python train.py --moe_layers=[2, 3, 4, 5, 6, 7, 8, 9] --vocab_size=22890 --tie_word_embeddings=false --batch_tokens=[131072, 262144, 393216] --max_seq_len=2048
Below are experts of layer 4 (counted from 0) of a mixture-of-experts language model. Rows are named router (the router's row for the expert) and show model dimensions 192-239. Each number is 128 + 32 x the weight over its row's rms, rounded and kept within 0 to 255. Numbers have three digits each.
After each expert's rows: "gets" lists some tokens that make up at least twice as much of what it gets as of all text; "comes after" lists some tokens at least twice as common just before its tokens as in all text. This comes from a sample of Wikipedia text that the model never trained on. Tokens count by the router's weight.

# expert 27
router:181132091090087106148138156167182088169135165116137150154159087084123123124085173123090125123108114136161171141140174155114123078138073105107171
gets: " by", " of", ":", "-", " as", " with"
comes after: "-", "\n", "=", " by", ":", ")\n"

# expert 4
router:180142079107137124120071132122097199127095073141132082128192119167128107084168117145154102157155129087147152139097164076079156091099155117161130
gets: " ", " |", "0", "–", ";", "2"
comes after: " |", " ", "0", "1", "2", "3"

# expert 5
router:106108099116147082125149129139224084140140103144067148089148109092138119112119104208178150138168065107118103163141124184107168145097156055119130
gets: " in", " the", " at", " on", " into", " In"
comes after: " in", " (", " In", " \"", "In", " part"

# expert 22
router:110131110146189156142127130153111152169120119188176143126110077102114128137160165144162145148137120152169165120148143025171128177175115154112124
gets: " |", " ", "1", "2", "3", "4"
comes after: " ", "|", " |", "\n", "\"", ")"

# expert 26
router:126173167148151150178137119138142121156082086141125146158125138185127109113133110168153123104118136123167140089120174088116144153122103115089166
gets: "%", "|", " |", ".", ")", " |\n"
comes after: ".", " |\n", "%", "|", ")", " population"

# expert 20
router:111160144165137145084122115105114092137142155090099122127078086063106104159098147153175125187099129092147129178101108189158107139206152125124095
gets: " ", "-", ":", " August", " March", " October"
comes after: "-", "\n", " was", " on", " October", " December"

# expert 10
router:128125115165205140135153172142132180188120076074127148121108124141083115166105152136138152130109116097192104124116178126136119134095110118146129
gets: " ", "-", " |", " /", " (", ":"
comes after: "-", " ", " |", " /", "\n", ":"

# expert 18
router:086163159137128169156102087172134109125089128113125078153178111151094106152169141114117147165099138098202082108178158069156129139118084112107118
gets: ".\n\n", " |\n", "==", " |", "===", " |\n\n"
comes after: " |", ".\n\n", " ", " |\n\n", ";", "\n\n"

# expert 24
router:100147094106105100123132074145140099102088117146094107095136159173157150146072148126127118089147165196081141139128058152150128165136199113176121
gets: " a", " an", " first", " one", " most", " new"
comes after: " a", " the", " an", " is", " as", "'s"

# expert 12
router:092148142101129154128140162114125146211101086123086122136141134132110143152165095153151133109089082130169137102145151073165128182114146124152115
gets: " ", " (", "1", "2", "3", "6"
comes after: " |", "|", " ", "-", "born", ";"

# expert 16
router:127111142190111110092150133136145112145143117116112140119097099088145113103107073143091124080163091148104140144145076134120130122095074124141124
gets: ".", " that", " The", ",", " the", " In"
comes after: ".", ",", ".\n\n", " that", " but", " However"

# expert 2
router:111130098144162082123140074087145122110120111105140137128134117114150139184082096155155130100146125171154174138156097137087117125092154146158128
gets: " the", "'s", " his", " a", " The", "The"
comes after: " of", " the", " to", " for", " on", " with"

# expert 3
router:102102162124111080126066157161133128129078214067063124141155070102164151088091066187133139185162128105106064174128114160107152150136119125175082
gets: " ", "201", "200", ",", "202", "199"
comes after: " ", "201", "200", "202", "199", " in"

# expert 7
router:222135150132157150119098162065177171119089100174129054142136111167076159113155139161145122104128099194166107095077195065124129140155140111158098
gets: ".", "|", ":", "°", "–", "00"
comes after: ".", " |\n", "1", "2", ":", "3"

# expert 19
router:105112135148175132096165096129115155108117084144119107196096122095148162111157116090094123123161143146110142159160091120145083151141141116101122
gets: " was", " it", " also", " is", " he", " which"
comes after: ",", " was", " is", " which", " were", " it"

# expert 31
router:137138109100118120113143124154099134109106148100182139138118092143151107151116181122114156148165127123190139102122169173174157089136113113121090
gets: "\n", ":", "See", "\n\n", " also", " career"
comes after: "==", ":", "′", "\n\n", "See", "==="